Weights of a small mixture-of-experts language model, trained from scratch on English Wikipedia.
Size: 14 layers, vocabulary 32768.
Experts: 24 experts in each of 14 layers, 96 SwiGLU neurons an expert, a softmax router, a shared expert of 256 neurons.
Below are experts of layer 7 (counted from 0) of a mixture-of-experts language model. Rows are named router (the router's row for the expert), gate (a neuron's input weights, with its number), up (a neuron's input weights, with its number) and show model dimensions 96-191. Each number is 500 + 50 x the weight over its row's rms, rounded and kept within 0 to 999. Numbers have three digits each.
After each expert's rows: "comes after" lists some tokens at least twice as common just before its tokens as in all text. This comes from a sample of Wikipedia text that the model never trained on. Tokens count by the router's weight.

# expert 3
router:541518427495570537493494529528522514432433516437425432594527533477588460519490491431464479605445547435468489542433523434536483531524402521445459463541447514441544545481568421572439515437535476486478543492529508457521508552445425546602508585452437543547592485557519547451575549435518475526
gate0:434549519444526394536552511475457509498490524503527440545414481436487525456431455501444545498551513509495423414536435517419539480450510518403419436506608407438471518529545538525469454401555471498555508514554470455498516510553423449538533522421481439535429464524510513476497511491518490530
up0:494432435497555445540503515429432591455543498507553415637443488449553394543614558503477458576552585478503549510525462404446409503502472396489541466474420493545459475456584582478491431547541469514412573472482442433424500488539441415490547485570509501581464519493482494499508399445560449464
gate1:478456541480465448506473527486491584508534555468406488540443597513437475495490497478483622528440482514529497502420506520409481496497446583433497525429540430413487512613552453494551567492568544509454447496560484463445485521500482581494408565508490412475553577453569423584454600501571420547
up1:476521489499446523531488451396449540554559438514513510471516513427545504509546480455423486487445499540456509478613408401418523498370498499561576525551458403536490529427488492467432549540553561494458553424494545532387487483457487525429526522562465494416479430546529467457371483579483429474
gate2:447441520435505457513470535529438499404540601516413500570525545388616571400422500494519508492484581555452515523555548427504545558412434416515544543484526404481507556521538555549486565483454505467466570551497472488377483502460505474503476504502453521541481513489523485470518515457522468502
up2:504544480497494450483593469549556416543548525467511528579463522520545523508463406520586524463565435521519458470493476554440466417499510562503471559499481463509540449493592549499535493586457491410453489481497536449473440528448537519491501535463472537560477479498522407486460519461485504542
gate3:529491585516443505578519597486554455536543504517472501489480391492545550518448523498426525474563544504490502487488447516479434512467393534500562463459563538609538490492516502499534416473469459526468529573523502568488476498563474474528492540452497507532481434581531461382442469560515467485
up3:490510582472515463485472457494481520548493471424556478573458454385567434509463453429428498520468506477551519466454548501478444464538526440556507521415479470585486439533449477590466552518456502509499484506476508506501491469499528493478547504503491482492554488477515463528346514461422507485
gate4:511525511359550470442525476518430501441500463531543545580520613516529439508490503426610414470487465529531455609435553432488514518504460561547530578521493444500382451437514468557504552396528513480525485531617471462407538488471652421529497521531507506499535478503528481529432505558492420575
up4:449517500517467540504496393430426465512452468489471437541383573504528505477460619414500522454493474483502491486421467524594411466500547556527508472565497589474518472510525540495476498512440431553562488540471467513538447501517479581463485540485493450337565541487517489547559552523610475425
gate5:516582520490463446520505589531564597452459489528496471498433514507478475468500534518477572585484608526543573474461517480505505489496489566489517467461461559453424531496508553412490505506494499530376447479520501484493519565409501478523401479516443592413546508427402547431612537545523446544
up5:482579440521543533459494449492492470550466556556448660508503465501484543455416492515431442524525510494393490486511499501528520536517556478413477524450540468422570497533545520545528564549496510471515493524450508514444465536561459450479438526589568533538547441624549539495510538557507501467
gate6:550502417501537506435524534445560547469445512545532495505462527518441469449501466442530443516556430517464560482509539556480444555500454501630573494542561434494539567422582576558555441512549489452449491521483516498501513466539613468508411522610476496499482511585513433551499499556527523544
up6:478508487534577470528587589591496483531492517464542566461473500495370435495581511541593506548440482474447505462516501463511568459434481444495421478555485461539404593513502537521663396524425530504519600575506532414530501509523503427482507514524580488511556573575439430521466495493496453505
gate7:501552498443432474562535373515494629569457440498481537450440581478538518498491390458464500521450490393464527555511547451519420503493515444539399572510564475460508460566514517443658465514447546493480524478446541514508504448528449521455499544524530520559487453494479468511473447676523470486
up7:534477443513547441544525530527477423530688562468393507546464516445477460556447421471536470424500538522465443381539431559521470491535452512490554522487475516492502524555549475520442491493497523597479533476469511454499429546543386436545455481580502415525485500472455526580540563523482525528
gate8:503470518469519430454461443474515495492460488508538357485475522531451532570457499572495536519489480485509513500435453483502424483513459470526506444503346509559587573504405469563561434438616549553438518470492513510602555459527509554536440444436478596545604479561529457528494506474494520488
up8:462572543513534461535543430635493496495547498470555416420577499531504387426482578497445505473444450523497516556451506450480494496634600618491435423506585506553605491500469493541584458562544508459448536500545489508474556464487440563493539439531438567532477507640483497491470560455527531527
gate9:535435519535515396385532581475471603423572437488537468463487450482437487525456525463554446519451525532400502419492474405493506506594451531479536412507551460403473483475503582482513498481509516552504466435486443501449591478406569504507502519461486545504488586521494527520579591515524481467
up9:499597435467515540540458449515492591474553532566516490464558475500529560480561440567504535607419449526514463491521509627536509545497500514441508458440517503585383538447503547570459498581467538490531574491559498582478501532514473523442522489495498392491497598512397520524473522450544495476
gate10:468458570510463508483508517512478511458562590488509531439539590451387493459524479497468470524487485507415543496478476462522507444521622591474594471516460494581504528429587562545500458602369405479410556447472423473503435453439516507560447564368482503390476506523550568568443513494503566572
up10:431592513539503498527541510466382544413545469478495510598429422325546530481476557430554528492448458572403438441398473434498451508451428551466441460546436506499493561491556376555482485514503488436522510530434551421553426475532491447536522580573507499545503470529589505465512502446514412517
comes after: " a", " the", " his", "'s", " an", " their"

# expert 23
router:531455498609496509500416539520639518458530466531416507450399557445528466482479559559508547496473450569509413474551577456559536480532454551560561527441504450471486519557482534546464494485458544516517486444531439441459537493474516471439456579478590475430514594449554456481463579624471437460
gate0:488538453523520493573529573485519595415445525517488518568428439458509515550553553471463520509550467485487395427430490559458589503419552552489559533505577470494530475546466539520527453463508561500479535463491458475457481412490546490517420479511484526492503502491445479416484505503489492434
up0:509526379525524533513550506416519520470463567516443469485465465490485411504503584435468490434536482498436530491452439533433505486504500491572506471503497544562544546570491485528462457513466489511459506499521448463484496520507477400446384577519527504432466569503524536427418492528497535524
gate1:480507501460530588512521566592537483546552494522439473485536465469580506486456476602461350508484562559426553520500499476460459493540584508409584534519602478564540481486483468533443451466487489491464550470575444470518447528563502573541583528508525539473572581481493536443462557440422578386
up1:508513429468503423477559499568567535481500460475537502501538571467502509518549511447480452520435474562521491463441462414551491479505524642502513430559530485558530480391498439484422503553519510450525457530436481552507524652524579437498493444401458476506413400427405475539460513438569594513
gate2:544547439514549493465524521497441425484468574436510427538487489481503428522445549473516442557520526532558422495434489574408387492505528421469484545528485611532556615519513533518464595525512417570425422484464534444466446443405537498459484516535529458452497535588499516575458498490495497515
up2:418520476555499577518487513569494488568495477523513464503490572525451459470504497396712480624508586541504475385503518532492521459487489565399498507405531490416519451483508514518483545497592588449523484470493536490500436462549468488593522546513520416430534495464558434469387513555516482542
gate3:472437606507494441457393499545569528442513511501481405489568496518490499408596516505411490503537478556491507513585509492538540481508500499509592484499466512522533501589539517400462530499475567497555506466469522509509502531547554503496547593550563558397508433547511480550465508409507504545
up3:431395504431535508454495515576518480530505487434471593500460457491577492533607354481512455469584539549516556568529442431515491477494468416563525506442555509483517551582515509481531529480500512452498500564519454401480474539435548443506497442451449469508451410483487486444488443487589518463
gate4:534499506507384467392552549430504511467462414600519496506472492549550523497476506542528543529561557471503626455643475502581516469412436443494466584531475446587540383546424572519422493437392479385490487552507448457473567511496501508403471505455490490537422519504431481558448481466404499505
up4:470471518552543479387548528471517558482496478548478499559514516515445520504443595502475506500548512451391541547518393436463543525456580591540503574445449517513499492505493559554541503484516504548485622508512454535480536458531391464410451465512557513458532535500453555455398516450545527592
gate5:442536545497479513569539515535495450501540490442465532558575570524462457498523439566580428451422536488545436581443561421519457573576448459527542470507469352528438466500502540455511485412512649534522463489442555453464535530558569494504444460540493467515495616570490547528441462486494465527
up5:587484519548535497491494538507502475415438472524421452509439583553479527548438497504391494365528461537466483583500453451489478471452508506533559470474488558614589475546508545536478531551543523468485497555594490615501586513466490481517519517511457502476416459463508520459552676463489543550
gate6:510416532411420452449467515495529462449538492505493582493499472528506523565417535558532496513549548514470564503438571447421520491527492501459525523448511374481397471525407507484538465546411573533415489482439442472498538494426512452453475516520607532503489557526508555568493486539567565495
up6:503506521487453492498462503444531528546500463463524517547444469509408437484486559416555411516562482537477501475444477460520520498453496471412441462448425481546506483442498404521516501502489589515490416493509526539551452479532510525553462509489543450511505553515500529494480555567553519600
gate7:493510531534515430520532501519478494502405486498545487532553612640466571525550511517494440463500498503484475510458596529460520556446498490496462492496387441535434430462465583455491548559565591518507450507537420508417481490533418513519554570550569555574525616488479539499507542513480550596
up7:508546459398470485486524625504516516481501500568518441411507475586462487501434527451575520454514556515524516526475577511399454409496483511507409472420563534497548493496345485405470527458429461496562492497601476498563494476384584447525560393519509537607498513536496531493504499531496530486
gate8:537542464474521468433506476504532568447524482489503479526481492442454465482560488514528478491469491504556526413535489517555487526498511581554599527389533493467628495563423557531403508476474420503495475589455490510492521460496535473470472482553538504513538533511511517437494449493549635512
up8:483455491403432421553428500434466574440486460554568575483513463532522386543587572467526567495582564496533485401494558464497457539489457520477546413479430570540404401493457459460526518510539511501388548574499501433534479532560504472534426499527482453522557520498508522531480423509570599547
gate9:549481455455538489530439573542476442598428450467533487568447530512596447549532438566544544644516557489448532567501547499514510477394571395429420514476465481487547531514496485562492493446509456481486551526405467489503495390452444468447547545412472481501586525473546476565446565565500557593
up9:472520493505538496479518455418442573342568602503636449442492541586479488533520565401574388498579492410503523505585505526495454514470497487460541502549482456394472430522492540512486528511448541525512525511447510535515535482512559481530528508522473518516374454585500502459542537497477544423
gate10:418478587501522519477552483452619472510378495477449476613417547439435468506521532577447519540440411508526425361408562489487506504469548538589493505513488556495573505506514583391584574473498512525558488491510460565466426391483433522490438535529529442554555457512471588411438525500477550508
up10:469465443515519413478439526539423497420502461588548526439509531402535517566550502446477452532446510514482544534515510563593489521518475527439468560535488491459505435528512553539502505479503475518568448484506497561443528550465498390503508575425488530427517537549485463564559487508458444451
comes after: "\n", ".", " ==", "===", " =", "=="

# expert 13
router:408462516470596468531573409530557538543561474451525567539413510502466523469469606576511536492513550439413492481553603515518483526580584607480521455577474553438447559502497472464491458468553457469564505531533516493492528479485459438481575371565487491566616424503468501441489440533531447544
gate0:491563555539505476460553417563523475541450527505482488515494450494479506511484450495425560425585436491519440409483534516541512539582397476422588544496585565478527489518508523502411456509480457527509565528549519412516437538439589486480464501448490468438603484523545550534535507507542475514
up0:512417462412599561440432521546535451491431529462512483528512519438571526595487481558478540445517504568535517555561443492571524508538563561542570450518568411523505557510428534521468485535497531523567422537471510458487495548475515489489438488439484533518468454430475524548529545549498444507
gate1:576535463415556359517466462567514466459532504439413479546504506520489537453403544519506528466678522578485488500432510523549429508530576611555590492520524483367502426480538523483496606517547492502512527518440457504574492526539546506568558486423490589526501525412446570567529510597520454470
up1:520471566433526430492411490549555396483535567569516513518599500432497532510435398511494563443476488463563613487486570603518404580594523456463547516526500501535555525503562504458532491594466584546442410544560522400534515477453558425477474604498448511492536515511510586540425471488496533498
gate2:486459493519444465440472418353546534385492404539568505471424556483513523533542619533558526554498557605419439472461483480413482524423490415522510490489444451427435567481427543483456387554448493497462505501414499487467514438462499452493462498461501442552630523524487478437486485482500496427
up2:365474515571457417525569511511450554628541500478562479476501465488515582471521571531516477488453467408543381480588527494475492488545525535438504529509482557484448498478510457601508616497573456548569553447532415453469510467471434562501594522435430549474465433515493531488406325453482516521
gate3:511451486596472609495472520491563430517495554397546525532472598514551471513428488505450500381463490483552579508510496532563445470579512508508521530469411534492522441573547504453486533547529565456576508511509544470503577516522483489469383537493549544493500515476535484447526434472501488505
up3:507522462500504540508474553549437583489486470574547518453565503528449567582462408560480544460577517321500489442505507529435526499450560450486420518489592439471548503451533552493546551525501597567444482525530573515411615530461495467488429451469527537549531562552544544414426456570470447511
gate4:455585597395468592533556482527474571440454552493579431465474477455485390443561595559448546516529417420525535487552519536549431519466513531472454544550515460464488454529567384441495495497490448568463599537522593517490459490516604497480455427479510511603474561530562559514489435472561560482
up4:469504518541480521544464505591515555461475461530575561476526573441469555517500558455481469527555331572450459506487473515532546478498500495361478466531549426542535558554524544509519473566511492453587480604518503534522573469470475570466479475515406547385493510486491474423555584479491411454
gate5:539485516438611522455542528459512467532503478536505448514530520507473514425382592529497510472443530587538541385404528503536512424593475432490548520435525535480534603478478449505445460474468437472549574476517467571543529507479495505494512494474505609430515470395544486470463560561468492526
up5:441529502507499427510584514600520416576544491514499596493427457455553530547510438488419442435513478570471563513403478415516603467479480529572444456510479525501509500499493490432508369512479407408473433551509547457487498501478493456557564493539456443488431433572519454420500417544518390503
gate6:502422489511465514493525491532553597520522542530428441482487481525523452610568515588564326574543447459366524422534518520506509486552600436466459543480502543440566467468520529542418596554497477496477489517465557408493484568501461501493523459653535598432565476484506492462505556514482451557
up6:351439489543498582424584493479536466518383479518481582493527546489522536438555477504448487494438537516501509463541489499534492550594563464601527502523636496537479470527488468463504432501473508517569440515452530522569558478397494398622525486447507499452564403505519451447511485561534485493
gate7:547518472472605511447445449462445580552559415548563441465474517502626465477544519596545513432562404512433533448500434516534481457534495454457505525500538450499432526445573547491456446549474466504616580476451532501502452547559442483440385428538469499489484461557509521512471514575568491530
up7:553490553486529468469495451482534422540559491525471504555448511561488478484436525464376471552452507377443474503481539544465581525499540543494408426556535526532560427414506545387387509545491510568543523540477476479533512503597508501571480471538504537510493455530553499569533524438559561587
gate8:501473632525527494438480328501528604561479508472537626438576484484586473491506463438443600456512578569446525451483553567513503485465581522541538460532494534544470543546414512480474539558449613397478424432500473476481545528483567556338437532477451666392492447408479555542484501494566625424
up8:473522472461514449585484497529556599536520468529468389477467577468523612392507442470500568580495563539462596600528502489452611468474438445473514544487500421513471514502390466340498581465438509495469541461461513423490474481468503482487513408519506546460499432492535409523478469555533502517
gate9:588542496527478500515499469476552467565424538406568457517542440494447477564553488564584439389531448480511542478494499540449461468464398547491478532572456426521425608483509463564530496467508531491521459548444522516446513444510550524464538475468480361535583589559408462469450537519502451501
up9:449584495448503515532492527494450530549494599543511446600473597667505532445480446509471468602430525546490515458581494511568535570527426451475488489403424488499469514513514518518401533523564581504506503529555417451499594500528520533503555534492405404503529466562473502509509590516467590483
gate10:459648513601536595563479377481520539480436520528439474513548507519523500444501491448574505415462475463574462525530509587567490501516481476469481549548553484556507522450481530533392484555445475548578578464426504515470449513517525475536532450415469473406555516353571501461581495464544470464
up10:534558486438564563574425545511498545423536551491491384505590481557610418428494483482475479475557456512553620610427434514531574453416566461504542476515521554594477513465472441438416517563611485561492548483498468571478511437542557468522471493477468518496503613508456468478433435532563528440
comes after: "\n", "-", " information", ")", ";", " classification"

# expert 0
router:542537467452499460478588478443550599455565572477526414489550533441523414530543484526475457503543470524545480538501528499546472503372493424544439607479505449454443495568520586506500421508429500549490456444491519486548471484484547491590551541514529448602590516499499435482416493533513451503
gate0:447555558588404507544534515488442494403466552476519447524500559415412465543399561403393465501450477425491373503500551575382541505553476532568432586467552384530494553490520570425500531455495538507559585572541437480506538515422467513467465467458489422554500472524445414444492577481527443495
up0:480568556569514420536470484414536533477512511503563507521560470486498573561514565424469452496575531432467552439587505503495437478426563476542540456561503431419553578493492560538480464476635546465467550490611544533428480484503522451444435532407530488526435599439547550465565507554584456526
gate1:539506467485471471473576468494489547443561389466495521514482672460530527513491477537551425482469450513453500490447438527481452535464504491455552448524583485579537437469511416515568476543433605403516515519422446594501479484363410463496532484471443517468457457481508533551474372460475508542
up1:452537491484547491427421433476500428468490520475528529470450497564478569432619498564546573414500513375466456505507412532463522423503502494482543553446567641467390484530551385483495524520512458548519498556453516619534374497504450448541386494433527503550464502430547474483485486535411486395
gate2:478500420498518529474492484483466618497462546476500524546538668507644406506596474472485472521539549487562525413442503469395482445571537554569479472491400507455513549526533536512561518405378406452495493619505472516496550594541511522452531558514500442506531530574513502580425406583558538420
up2:510397528583515574465467504553498483500444600444493502484494492523406584515513454612579513554439570496482508500501535487498497459575459538451522468475488461535523457462493460491477485496479469444436483396517458564523522486523559469467587451455466459415561508553490586474481476487494450581
gate3:447481510506432608508488513504495606523452495613454475499478446463578535510533539401441585435510534514425497471545471440426551455559459532529477582512431545435509466541525628419456368482458426425466528504433502494414557522422473488522559475528537462545582543491359512559548536461516561544
up3:474654513476540460477478585618546522437479472475551504458448500386494618507522534520519437508515485519500415476521451471424378474520560500518475484443531516425492522536467389536479546473569502475412537558457462449461606538454535503549585468429483584483494519504495492407553510528425477506
gate4:444509467522572478459563483477521464454512520391491494478550483493549503424487528516482500438526566402401500521522502475502501482455429528503507481564510493463456519540445611400442479515523489412476512460410475509407387473471504475477431406534495557520527619549529505526487499482475427396
up4:483548537510439479578486513455493602482513591471466424541474569477560508411496389424466444492475471458536481541562522594509549525541504583462515482510517384453563518538538529538435457438499509523533486551406503533504503510524508580559566507521598525532534478441469499445547506478423554463
gate5:507556443517483575499516500530736502557472521465476413539554478503459458467547451460453485500508413430525521441576453406516448568459513440453485489465463496551420497577514507486543502554513481581470566437478447456532579474464465525396503523474453584491630478487526561502535473536460456479
up5:570486459615501487555564421426446502536350462445502442557472441546431491458529492490481484564505586510481553539494584450427435522520418458542492642507515541468510492576584430550546548520530501492481603498463468442403505539516607525584490424548480420589529488602601493597479483505559514443
gate6:463516505554512527475478535527543469476397520482528467460552579537445527448527577455511417491496549487517449534561547478476489507410571479532457442484460520400473509516468499576485480517484481445454543499441456609481504399513405518615496516518584379457563566483496515556536507469406510412
up6:462644522433465523467440534514450538544508395502488488414506456515536392499492490579512503575441604521512452533463384496577401427570480580550493464559588515510507507561498412503473549449495517503586512489503489422451586502524476528528564556493425532410474501463458523456502478540479447477
gate7:498499481529542464512460525440487553475557554528556542434472362469529438455496455499543435497573513586420562458464514501468540516561436544526493568496499486395628533551568443577536498465596550520555557514481462478540580475498549520533583520533494547521528540568457502489506417456513557506
up7:497519546509461534485525532449515595499555501480470547568520490517509554515486475490682429517476535587493448595408492458456589502551477484476447558542518570398497521474510504516506468429473486490422499535479462438510475415523514451522551475489479589573558459536538592509452445483461450618
gate8:407607559479589517498514608486392530460434430476471532517494519513542454562532405536468416494574539483423606475484516453478509472559501485459550492518612531493414482523559464481532572547456464538522465442421447439572502469502575456482384558518550533420508404437526453573479553490481427448
up8:522512502561471479462404450416426540472475555391560483527641586468506515553480515490485591402462488486518482491435536483535472517488571615633500539535449492534418523532486456491476438434550498433575474559500529527433495527554475572519561542485439494489434513484539475450459538479543510534
gate9:527580471537558366541512404389543547508509528529456491463514482458450437480488548483489475473528501544403453465451544450533512574482469406566516496447506487409467521521598475497592458479550424523493507526421510489491555500588554533562503484501454414511509477521534450533450588491530553514
up9:454483500530551457374501445485480478502453544464549534472518453421500504386483505389400540514484525569425555438486502477451540456463517418432481513506416550536463520510412415469470464546455496412491498525457567477494538544512485509512564554470502448538525502505498492565542561523607497526
gate10:524454443491477503475555393553425663597448523621483493477443446515535422511437441441535447431565561561453453478499544545383452555499583526535504458470499464502589460464534543511460579488375505512441590535557521487438359492497490407500536551555533467539470491514589562432396551486586497501
up10:493577491500539484574509490554480513526400507565444562537431464535511471484525535453528551422565458529552468488481507456559559468493512492375472498566484500497509532474485548436476511505529502505492561498481488532613436512572569467470428489463468489462500598448400446427503457473618528565
comes after: " is", " was", " it", " It", " which", " are"

# expert 14
router:546494528485500441442512452504523482614480515465540436494577472481579570604468474570524535508501514483563496562528530537570472485458539468522462567427454512526537500467431519570531312538432456521546547467476582453471541470537512570478586543505525486494453439412560548491500513424501491477
gate0:528491494428541524435494512504498520560477527445471511489480538534605514416501655475548644482555512502481491465452452440573357526552549532517546536528512515487543490495453515508452579407475478429546453527542501495495438493516535438523586464540444541546518485437539362506539459519615575553
up0:546501404478440585508400417559506543512422475466585570552503419539484569451554495501521477493533570499545549424471512507429442519482525433471463436461491483568555493465476452457447495404539536503502542546467526517467456596479457520435415503483542488412442481535417488530494492448506501517
gate1:509544579584438460426518544546558565508502478553482521472552554436461441509448511509427457518468549581531522500573488465475474483431525408552573535549521580487450425517452522596457554626544465454515437459478525409539402624509534500590478504478545528416491426521553452475526453412381458401
up1:477478532500514475492442578501483520474444518509486498488464453422506418571471512525575453508504535493499344629521421506478463506544514447456540490557445418455468522470530489469509506515484516494583470536536529453550497466555466532503485589499625462576514630454394462497583399508444457520
gate2:558488565459433550564438509475547512552524600464510469514458601465473512576559378498461558477465499562508566500527485479505551502476516444460518468523398413499547475453446554468495538405503462555468486626581438516523398444505498488556538512557504494470530357427528506407491475533481486423
up2:506460536517482551505517533546546576556463451536510581456472529573556517509541534475581551490455499430452502557486495541455508448489485524549469440514571473495535513520494539406531422437516469483439466507461462502548583489535515498481496459431532560426511505531494495576481494509534472565
gate3:576551544572398490467473463514533553467482426470550466510432428419441558491494567514463586563454607504533485441529493537552511583561521489518509441447567431539509483537434525538533505499535395470601436468528452478464483491497655493540489484524461476460488558433484511506552524480500565479
up3:501530449456476481404553530501461416479481595493494437464532495446513439383505515470495540475542474505528507484502511472533426516488506494457413495526465562470536502419509433565576492470431402550463439537458528529637442503528493458478482458543479597502538540459454423458547514494403474452
gate4:480521527536465529475478469476459529485457495510399477350510440590524442526419534542499480477405663616516487488533533502550530560585492610418497512481519466501465510486391564476479485527576464474469541494518488623536507549503457523473555421528500608490441464477538535573479454434562643575
up4:455484455554457439476495474502457392475533534529504419474634448457505530524523508506512536593512539431534392528553592462544527466500567522507534448431520458440495508372487510433476527506470551506404556543515504539519502499523518526455480481521469478650503478500479452488506560401437449527
gate5:505544592484539525462484539403468438380466482536540496481525546420510405466471537511576587600537495523562458499551504494527511661501459525535474504534484470520409466495508585448527501525447410479558588518500473497406437518516488507505463455519470517479443452440482487400549608461398458570
up5:526528567518576489530515541538501533512558579445480545556453458539488475478548479528399506435499461525490545496521538418457505351553480473596560410435530520389429525503541481500496522497520490557474536478567509473539585465435494550471472510547381492486529459476499597526494474448403431512
gate6:594497379462601432536479419442541630487600541481632450527593445463561570554531481442520469545501598521518493508458598464503511477483541512575603369583536445438528503458560528461496451537488568445443448512576500428511514485443502508458558504537549540549525459469548481507590546541504476477
up6:445541456441544484460476541459557521577486530543534571520525516609552508470508546593600436491508519506596483507492450508548555544452489459482501561432572543481480597476480514603506577623498533543461476471460557534477445461545541543487541558476458430494509443412491435506496472454439538411
gate7:546447492489512510431490522492532470624496470511470497449555462466464484553497534529488528568398567520547567490508515471500489612517528527473546440394589581626395451516470511434461446469502539426491552477522489585531540534612527434525526567577484527511452499502552556606375478556588558474
up7:430517525575385601516538526432547505551504557534553478540480436432526520406542477585480431560574510568442459482501522426475539528340509497376514449493577530486513416475452511462544531508494545544593463377503502421533445389495491470483532503504569533508539477522546461473489581517503463589
gate8:546508586453418539561502523607541596518436468499561495519567490699525455483475496522473471585372489492494611594399506561583502576497409512577533559523492509486488476406482529516495517589487393484537435445546468501526561473492484485438532440590471491524515454483493466527448528421509516540
up8:503487507490545503532497622541494484466549478485550522492598601527488603568548523477518506483497504417479516506442487574420497396410518431502446460489451448594471526524555397472484572414508583501363482454493545588488475585521521418567512564506530441538520492477436464488502371510435529499
gate9:535424500489429521467469501510495475551548479504491420463473429413445519522584543387574549443547477598485588549474478499497533496510434530486542491509557520443425506482504405584490514487486454480411520451488565378394509454486516592524550456552534525480521556513498480547464574448512472528
up9:486537538492505569529460492522575500434526506432581408581558366436557508454441499507509446626478522491481452560520593538460442439527626380530465561523486454554488501566479412506507546528419538482561570515456461564434481501450581415492497443576647378387493516587619530506530501475562558486
gate10:511538546442426455504435418529448483586504560452488493529544472474523575524564534463490600466508526517540580530517598476518443468560583526534492516514427446536470421534541453495540491441381336486571518458471500565553474510520552510530516599466519500451502505475609464522549494488452447503
up10:545508512507529548508444482470477596580559479453509521416547474498583535534571570545543520520523541473499442490566519489444547492518523529434514438464561452505465485447487447483595471524604473495495493398579511524419537508427559533520411598550496514431520497469501456482456492515506493538
comes after: " the", "|", " The", " his", " place,", "'s"

# expert 19
router:416536502525428487471548512444513456501420486551421501434532488617484526462468482476540405508520543543463492448517464466455526479469460523478509485527463546400513461454493499471526452566525473547533482573509396557505413403557612601450516469511548421467429571432469462492516430429532483499
gate0:451535560509451501592460483469425488584562500502449493487461457447545488490445407518479548553437503484465473561593414388492506468586463586595524547529481596501504570541552491437515485493489506546478491476550585476483467493440503450547424461539485577494414509527468536438545526609496599481
up0:519465481467522533561527558503509538540541432469533523367436503477418486476533548497467533467518411495463553476522546569502505418554573493504469499459485480517480553510569611461493497517457521553548575499424507439476475574514466407490522485411483425387539491501480510520536446475489544512
gate1:562542586537460487523396488430602488486485365495547456481490488514533475461557464465430499386499425544455474372532500562526393485501544505503613583487474536528511503490511537498474551519466517447478536497558471478594618455505473491565457486442503466555489487466470466546583445503486451626
up1:465517562487503474528536648445528496534526588414468501526542496414451514564496493482449444495527476428436517550516390503593428571502459498484548518444561553517465550508481591412467451456416511493434500602447515491533488573462522517415486478466568447442610546439541468509498482457451616476
gate2:466632464506459469467479506549524565577485476549450490426542423546525519453506568601554516488509550454571441535493510581412436682499511562469584518488497494487487480537517459478625560452474528511462449528483564559517468509567489523562578509520534464519525552465430520397451490518513546504
up2:463510545545524438454506455529561531516454431544542428436451586487502496559466535516455521406488461488472515524455498412563529480527441487497515490538478430505465433447449525561487514522480547498496525581580547571496514520660545604477425416494431499528481533416553547517385494462495571515
gate3:464583429520467482463589461474503476579532524473498421503439511459475479528415522464509535492465423613480495536576485449429415514526565439520515540480573466498593518490649508531487457515467526533519479474577543568511565547548493528509502551477529553551599455518605470509470567533455523443
up3:627487582624568484562516511522462484474421562524446526407461431495495514659597448496493456532545509527541506471541550446569574483439436477468581540510528517547536498470503468575479522548550533587463550455527419530488480559538463552498491502469532579444446569557549551513519500419462439403
gate4:569507508585405481450470465452565455546430491491546468484568503435429447447482534590417467503563514556552480580504551481611428554537569469542433594546462438529520490628524419497323551536479604525528489491474455509497470420502518560484429473507491532449474482430501497448498473523548547531
up4:533521487426473515517500463454437409448647477524517453571520419416502506498440396440582459454535604553563447595489594518446491529532534456514454600538546507508548505518486509516414384471480443505532536488485535431489504511479420456575539559622455469474467491465494430499459486548440469530
gate5:476506445537500542446535527487572490467543529494444524492460565439489471414510536543529570449580526445550543515487558520457534503444547524509488550334389566415496425564438473569457448622499516469453551570476475435472632408538617469486594528567514465475495455472479536449472514388520519547
up5:584572526392557495439475440464504545498537533535415474486513567513429513448596512490553562499481554467532431565363417485529567477521460497512452377436508318500581492553432483533472367486491451453520418481549479431489506563526486495541455494441464413486510445476526506450478539481367501465
gate6:487483562532481455491515458517542551499532451512468466449469527401453548466555508509555485474553513439538508535418421509460439498469583535594583491563595422350505487529607526525533455524487490529553465529522470496494399491486565482474472453591554488516527506527474517506511521458573449448
up6:374434500429590413624517475494437484476463572436534552555500516480532518522498498570558478482432549548463552487461515561506440512448447563520511507575501573541605531474539505545498502465413514566491490518504550473517509508532513509519530540507546534586470502447537545524482475501532509418
gate7:497474458553498533497537535501439445426459572529487527563497534538453410445526530452553537496506583584424511480424562447442527510403503607523501512409519503462470497519607509462547385442483489488463468564563539524657535552531612525534409479552513532443452533481452487552464381481475434443
up7:490482417527446429438437526481505444493369392494443528585497520426462479431575469602466414406474452558424514362503447463598454468523451434533490517515517562555517445547405516485388588510585506489399535509421476530502525506501488386478437489493430557490558512465419545402516534507542487471
gate8:542498474490415570532538526556489557643480483526532393571376471466522407441397527438588517523539510587517442478463569495472504514501496489447395554481541515543455464551518488474441575519521460528418460526433538541387477516448458444520532468494501406369502488403481518612540498467536543551
up8:418537498558444513500511550537404523490465487492472526482479523562499487462438478490580530462514463565480471495549477439518386581482467555492549554517514510528444536529476507521460522441460493515531459573502494564434465445507479450498527390472572507455498535501530516442530479510504530548
gate9:452554548398550559569571517558582567521471613485531511482411550492579486446582631463487495448460441413579441514521465465510536469541517570529469490488522558491470545574387387480487562521502522554548538457482492498493449518492503506552382548474496487438484463504532519376612476484458514484
up9:551554444495569569517486489478514502458502461519542481513527491525451504503472509338529565411481515477546490505524535525486418446478461537464555480477623519496590516524486472545537473459544534500448664562524518481464460592515531504572559511470462512570589502501520466601524496490502448553
gate10:438521502592461454516588498446597527489526504450495487458449570552504480550502526531462493410581460518491477496536479516521519565485453418432577588430506548496485470424482545513531506521571500468526545627455453527457513416416506546379543541519525539554485491509507566460464545516498460476
up10:562492521538533495515590491507504570572517597520488577511495529423492499395582408440487442485519470551504403516499562497469536495483527520424480598572555569430582527511495456463455532467593553610511511417503422491459507531525568498496497393547440466487500499486488456491495486466505488438
comes after: " |", " $", " 1,", " (", " 2,", " 3,"